{"num_hidden_layers": 11, "hidden_size": 192, "n_experts": 32, "experts_per_token": 1, "d_expert": 240, "d_shared_expert": 0, "hidden_act": "swiglu", "moe_layers": [0, 1, 2, 3, 4, 5, 6, 7, 8, 9, 10], "router_score": "sigmoid", "normalize_top_k": false, "routed_scale": 2.0, "balance_loss": 0.00229, "balance_bias": false, "router_bias": true, "init_std_router": 0.0221, "lr_router": 0.0009, "vocab_size": 8192, "norm": "rmsnorm", "norm_eps": 1e-05, "tie_word_embeddings": false, "optimizer": "adamw", "learning_rate": 0.00182, "beta1": 0.95, "beta2": 0.95, "max_grad_norm": 0.5, "batch_tokens": 65536, "max_seq_len": 1024, "train_tokens": 358900000, "max_steps": 5477, "dataset": "wikipedia_en"}
Below are experts of layer 6 (counted from 0) of a mixture-of-experts language model. Rows are named router (the router's row for the expert) and show model dimensions 0-191. Each number is 128 + 32 x the weight over its row's rms, rounded and kept within 0 to 255. Numbers have three digits each.
After each expert's rows: "gets" lists some tokens that make up at least twice as much of what it gets as of all text. This comes from a sample of Wikipedia text that the model never trained on. Tokens count by the router's weight.

# expert 3
router:182145130046129123100143145084186162114138109138188124111089105107117092142077150136104067150074126141145165142073102149130149107146161101122160172128117112090133105143099129135119119090164146054087164129124087147126040127145154133160123065123076128142099162079122121125150137172120118111106133118152223129122151136114104154105104165126095125114105154191142136065167143157125126128164067115137187088091102093122095089151141105144069115133175179119152131118151156107117137186144139137161135079091139135188139106165103102165085092119143068119125121095086198175105162092186167209
gets: " M", " m", " T", " P", " t", "m"

# expert 0
router:143063161104068110099159106105149133085107071129161129086068103184124079121096203167166149126076046151148102152106126166114127127132124118133113110166130114151136104100158129143139148047173179139092154132112080143153111158155127014173125150099175145131105141109056138132139103108127159126073129093140191139131159145132090146114131143135138203114122176131204140082166114121091133110135092158079190133109140149131094077166179088116123124069173132145157163144143136117133161130156119110125175120152127121165103077134134082114083074146138108145132086108084169186152142136134146165
gets: "\n", "|", " ==", "-", " ===", "In"

# expert 12
router:136114181100067158109168067107151069108115086133178139042060093078125157115070111168095117138072086105123188155135079187129128165107141121120112112161086132140189121094136165160156170054156115145170131132125097137161140156106112040152082111092165106159105174099120133148127127149113082117108129054116147109119143128098140146128110126141148116120099150097100109083137106111148086098144094166058169121091092158106063084136138107108049153122129126138125153145159144147148121166164136175152097180094140124132141076112190086177108091131085158151153110118098163103085117151158142104
gets: " was", " is", " he", " were", " also", " it"

# expert 19
router:159128153088111089095124160127165115080129142133112127064106088116091095188167154113108116128117116122100168135129155095153111098113067121177136129083159122096121112113146092130154149135118127112061150171114113140189154164121156038179134028140092114255119127171113117115121071149134114115141141075162155157133145133126097099102115110147112176095154103127087143091135154114105112122121099156066145112101151137089097110142115120121105204092165133092072167143164180121104129128110178199134130121091124112186097088101178123175092101107120097176135105083136088136129163084076112166
gets: "ia", "a", " States", "o", "i", "ian"

# expert 15
router:160108123119082140162167145139186085084125079131162111086125111159114159152072173139125136124059084152158182118089162119149097149088128115127136163172102086087124125124206165129117182106150150042130176143140123114134103135098173021163110178109113144172146193121088159187113123102096141073090122144168155168178082139096143114132131124145099203115083162199112183119095131131102112134128116125087176090108130118089112087207148126126120176107154109183152183156169163105139174169153136189134133112135110163133110096147140114148123126150111102131103104107103109133141128137159174143
gets: " of", " two", " other", " one", " first", " all"

# expert 9
router:165046118080065118113156095099174128064106060128167166087085128162138104101143183165159131136102063157128098124131113153134115126124128135134109128167146119122157146092147127133149150058186169115111148153128074147145119151140069041160092159107175162194117167117085153129152088107112185103053114129147196129135148191120120148094136130145112197117092189160181143085153116124102155130131102150053188125110135144110141102165168112096122112089173140143157131138122143145152163157182120123115177104142148137171114076115113091143109052155113109137109119110102135187138158138133164159
gets: " ", "N", "R", "C", "E", "P"

# expert 29
router:123034151158075112094147096071153145076129029116126135107135131122127094111139200194158130112101096142081159123119150173145141149154121108153133126142173089139166112119146108142152120060155116106054128156115121147145100168139065023119143116082180140188114130142074155117145074127129133096068137131108117152144137115139118138101109128108103138122055145165190140089144149129102108126121168123105135107086183118138101055092159133124131105052137175138131114124136153135132111143193121166140177150126163145155111096107130127128102102122103163147136105091083113212084160095160095186
gets: ",", " (", ";", " –", ")", "-"

# expert 21
router:157033137088064104113159094092174128062124085128164152099089120163125101118131193155162133124085055170130127150132106165129117140128127130125110121162146114125163136095144118143136163061174178117127162155090086128154119163145064048161108171100163171187125168120073133135153096106131188104042136113144191123124143117106122142097129134141114202106088180146183149092153124123094145140141109135038184128118126144123138116167166104101121132088133141141156136131110156134148153157186116127111216110121146147172126075115111089154117064139110128143109116100098139191127131137138169164
gets: "0", " in", "ed", " time", "a", "re"

# expert 17
router:159040128073066110119153105072175131072093069139160143095077128169125104118148183150158112118091057155141142157122124165126118120116125151111115139148152117114153142102156110121142161050172172120122149138125086182156127151139052058146094165114152162176120163122082157129157079118124178095063115124144198115133151156111123153088148146130137212128096177157182141103160113127090159143128117152066172119117128158125174094166146104105130118091144118139169136131125161132161152114164121118126224111120138144163122066121112065149103069132128127156096117105095142193119144134145184165
gets: "0", "2", "1", "9", "4", "8"

# expert 18
router:127093101096115110103132091132188169111121109152140133081107139106107087135046201151127120135144111128171123128144105101075115109159090125159157143182134112125104111099128142132091084118173112090095126170142119146170136153146113063126124130141077154189148159126106158116075097083083135115115128094127183132211195139091113152109104137132110119140134182132192073065149139087150137156096160164089171163111165160098080092132179114098123146062166148135060130117131195145090146170119087177122118155070195170111111126097128147127120079118197096128121136100050137156157119115096167160
gets: " of", "-", "op", " in", "oc", " at"

# expert 5
router:131142099091102122163185095096136128111121153139130141092079082104138096067060151172152143133149072142121160171182086103100132130121088146072074122159117123146119124109165108120121124141162153105123121114119120141152134109174159084107076074151104107231110196120138108130158083167132156138083121083152166151116095136131084144096124141202155134128090207136115102097131079108124182117104087138081180162098113182125032107185118106120128192071161142135129114106121146124153191156101081148136114110103115139132084081143110092179130112153126137158161101148155164185130145167130174180
gets: "ing", "ed", "es", "er", "s", "al"

# expert 6
router:161036122096068102113154096081178128068118084142164155089083116173135106117145189154162124167091061166118108142130116162123115124129119144122121110161158106123160129100146118133143160066176174115108157144147084160164121162153079029162099180102153150169112168120079145130160101108098167109057160121137199123127139133119116154100080135140106196113093183164180145095154113126093145128130103149060176131109132139105145118174155105102120119084148134145156157143122142135157166163175111122108217103121147129172113074111107090139084053141119120148107114114098127184126152122138173160
gets: "9", "0", " February", " April", " March", " by"

# expert 31
router:137103130137151103089150086109156139058125063135159141090138140131145057122148153122177126133095138178108100175122171132122102136088125143109121079145105137111161120049158170129181144094122124121066127143115057153151092101148140081110087061100157129133045137090067175111133147147068125122107126143095193131169166122109093145109114115167151168166111162125119156135094141165108137135106105136082109136070195138134134080100121130120048147074207088142112196129125169075117167125125093121137134134128171130153096098147129119150105158132187155103118104100099164127158166087187112205
gets: "\n", "-", ":", "==", ")", "="

# expert 13
router:161079133116057103096170071091179096059125085128190121051108131162143129105133204132185125128083107128105131148124110143164105122128115114117109147155138083095129127097164111124128153050156142104103204110123117145169067131158130096102144069071154156159124086099091174134176079135099135148089126094116190115126123130127135143108137139156139142111118202123147146071117066107083149146119119095055149126075139123132155057158164105113127105091172105118097120169104161127160157124198147135075167133133162116169105084170117093154107101086156129175123173079087134154134148115157149160
gets: ":", "\n", "-", "|", "==", " on"

# expert 30
router:172110136102098129073155112096146117085127119134126158049058100133073106108099212148110165109071054127118179139150145094095189089163111128098108159098154142100160092170123123144125150059127133142129151120088080117181138157176108045122084124107076137148106148138097143137137086125148131133100129130120174165097149147101072214105122135149126178114083164118167135091132139120100090133103116172091199167108112184121128071172106106093088138113138154119130150163186143128152132164137089137054156121109131157110151069141158094185116111077138145159136118154133146149090133140113191166
gets: "0", "4", "6", "5", "7", "3"

# expert 23
router:178081123102077104152148105099150137098114097162176168091098105166122114141148151148147137137088076182152150157144123178142098154122132136118086142162141140142131103095145114118147161093156203060149168159104121139185123175156056060189133143145117165166138157114097160130134106107123184122063140147137228119129117150109108143070137124145123194138101162150191119044150073131091134132131092138083181132107111142133148076170133124121123100082149135146144149132115109153159167148187125102145201131126138146169113114076088099180097055163128114131072098095106109183116129125096152164
gets: "0", "1", "4", "3", "2", "6"

# expert 10
router:095130153091113120154145141176122169111126140134141086052114077091097123096078125110177124124127101151135164168132149162124095099099146140131156176196106103066166107147115162165179152130115143055111132152132114161142148109127138098204095060110116225135129127144104085164144092138087162139079133064178175167134156136096109191114110114155164157077103159114116141081175118079154173166177131099087193137115132143128073093144135112075112136127150129055088123122121140135147170171127081122081132159121169102163105150127120082162087103139121130128135158110098201169144121083180144143
gets: "b", "B", "ab", "ib", "ob", "im"

# expert 28
router:172030177079124108096174118094176137107118060137136117072067148128111094133111178173115154134100116158157128105063146145139149105183140154160104109125141096091100097149117138157115127073181160125139181134122108171156098181106153111197058111106099142181094137118119146137177075106091128120135148064140159126157088171122112116149119123146113152081042148139161168091126112145108171123122148156057201131103165172084174086151161102094132088107182148125163134165129119152145146124176130151108158113148142112122188096132143073148127062134169110164075144148106137162104125146111136138
gets: " I", "I", " S", " W", " U", " Y"

# expert 20
router:133049133106073095089167142102196109104131067147129121118062115089103135099097134107166145118077068154155171154130137112136089125146069111115144136140096115141096128076175145179104118076170163086098168109117114113136133158122152007159103196125158156171105163096114150139164088126086140127088128117140159120116120130115131105121128127124091189119071154189126137084098138095115135162143097120041157116097118116073185059152147116096142148074173131148154144160100130110144147157191134193093180096110127173168111112103126102155104133104113092129143174136072161149143140130127175130
gets: " the", " a", " The", "The", " his", "s"

# expert 2
router:144107113097112076075115132145161178050109083149156084087131078103106147159185138091118122126042128139066173181101092127065143116111094166152118093148098170117127100071166133110133184097130145079053138161128115143143081142129123066127062114119111132163089132151121136135091107122087139082110119084132146132154099145126091204106125072143141117136186116153102159057158099177083155132102103161089131126103125114115082067140151116112092150109180109120104157144160094100159140157173139163107128141150122148165122097065143104094111092104184141135144096101093134204137134153105157188
gets: "|", " in", "-", "–", " at", " for"

# expert 14
router:188106096108067104113097127096118108053129057127136107104114152135132160140157099163095113161062100129113142187135169145099114136150072154103103176141120131094140097121087149100132181111116146087123176140129110102152083137195088063106105111107099127150064158139099150097124105095113164085131133039155186104149148158104092145098137089171151143148118110170160155064136051116079092186064088110100122079084125099116118053176085117130066131126163125129115144119157118122141161136161156151078114096096084135143093087116084104150138081103090136125110142122114152189132133118090176142
gets: " ", "°", "–", "′", "″", " feet"

# expert 4
router:136074113113106111091209099113121135046125110138168154089137134141113104106121182159176112147109068135126134121097097127151137138083146140130147109157149116124133108082154160147155110116186167074109157142123125111155104171141116070184153008082145162212113123105166110148163087129063168144072130146123202130112142109109178134146108131096114145071081172121143118127147090130092121055147152129088196138093133137109139060109156121117063127102178140118145128115126129134144158159183146126094125081127176079178157106167139131148091093106147139178102152130112101120188121161150174118
gets: "1", "2", " ", "3", "4", " September"

# expert 24
router:098062171121057089093161119106190157091116060125171136071066156148179109118062198167135096137101063113146174112126103155105097137125103105129081102136173092145166109132120108135159165074154119088136121144121122153133125167169059023152144155082141137199115204127092159132156148164104100163097135080135142151138150141135119113090150123146135133126116119164178168076136145093091163148116117142124172103085153141121079088143138122131097109104131144150156118126144118145148135154185118199135157120088161163138090088134096064120127090133119172129159105111099122197121132120190136156
gets: " and", ",", " or", " which", " but", " to"

# expert 7
router:144058104132046126119144068072137134074115080130140149110078118144108112105077204117174092121060058109150180152089082119132146141149122092083110117187156091152137116131145135096098150064122157087129116165133075152140091165182121046161088186115166188184096179139145148089160143111096151130109133116094170136150109141130138148123123126162097144122099178134196136107134145131093170096131125147101197117086131129095119097164109126085097097037158091135166159119117148146148159158186148119108164124082131098135062120137135109108119099094163109139144136125116141151114151137085170144
gets: " to", " as", " \"", " for", " that", " from"

# expert 26
router:155138123110132143159127119087139147072123109138167159090136121121173079140097087113150169139099132194110157138137115212123105166117125150131095156156133107168142126102067141135099114059174230080087172149119118153208153121117112092146122084085165118170088147050059170160121143116126155111074128138179194152113084151105137100102116165134154085079069118171177191118099127145091100131137136104083118173110110106119107084135169114152118128058150110196183133130071122152167161175150101110133141121110149138182131144163073157154126113134147158118100125117088124112143151136170162126
gets: "0", "5", "3", "1", "4", "2"

# expert 11
router:175045128085076097127154094090184127063141106149161161085071103172134100122152170150155142138103063161121138150122113158124104130129118141118112131165151123125155120107151124137143169058170178124104154161083087126151123146150058045171105171099152145185118152132092150128145072103110178119067143139137185115125154133114115129100115148133113193112093190146181143081159130130096154131140105143056176120086117137128141113173157086106121118094139146138146136139101156117166165103177112134120246109126153132167108070116104074148090072143121123151106115111118140183127168129141180169
gets: "9", "i", "j", "8", "6", "7"

# expert 16
router:152051149122078089108143090073174132036128058138154166107144163150108121137092175170134090097160149152114192154128126136163157133138090095143151088174166112142149108155087126143130173095128151060095149116131072140157131122175112047148158170116165149215093125133100134155165137151089132112072123081124202094120141143149096159166131135110116176097125147125175160093172141121087155145110140091097171127119102133156144100104143118152054101135134088133153143154107145155088103135197126111070185148079151108183104089142144068119132096118081117143114074098120145140158102119161139157
gets: ".", ").", " after", ".\"", "\".", " until"

# expert 8
router:138085168100076166150181093088137108093116078148153126082085148115125087140168161154125088127070082126162125161125124145106119147147136128116113123108168097113142116112122139150103116063138146092096161168127118143151155142175106018162119093077169135202101118071117175131167113129105098142099126062153143140104100132174127144126119172144133179137056183131155138089101121100116075143095156180030180122113118120129034113141141108105174123095155094141114177158135115115171126151155141182132137121070182124133127095155099099134098121091155113161093075103135121154107126102170175191
gets: " |", " chronology", " Del", " Best", "|---|---|", " inn"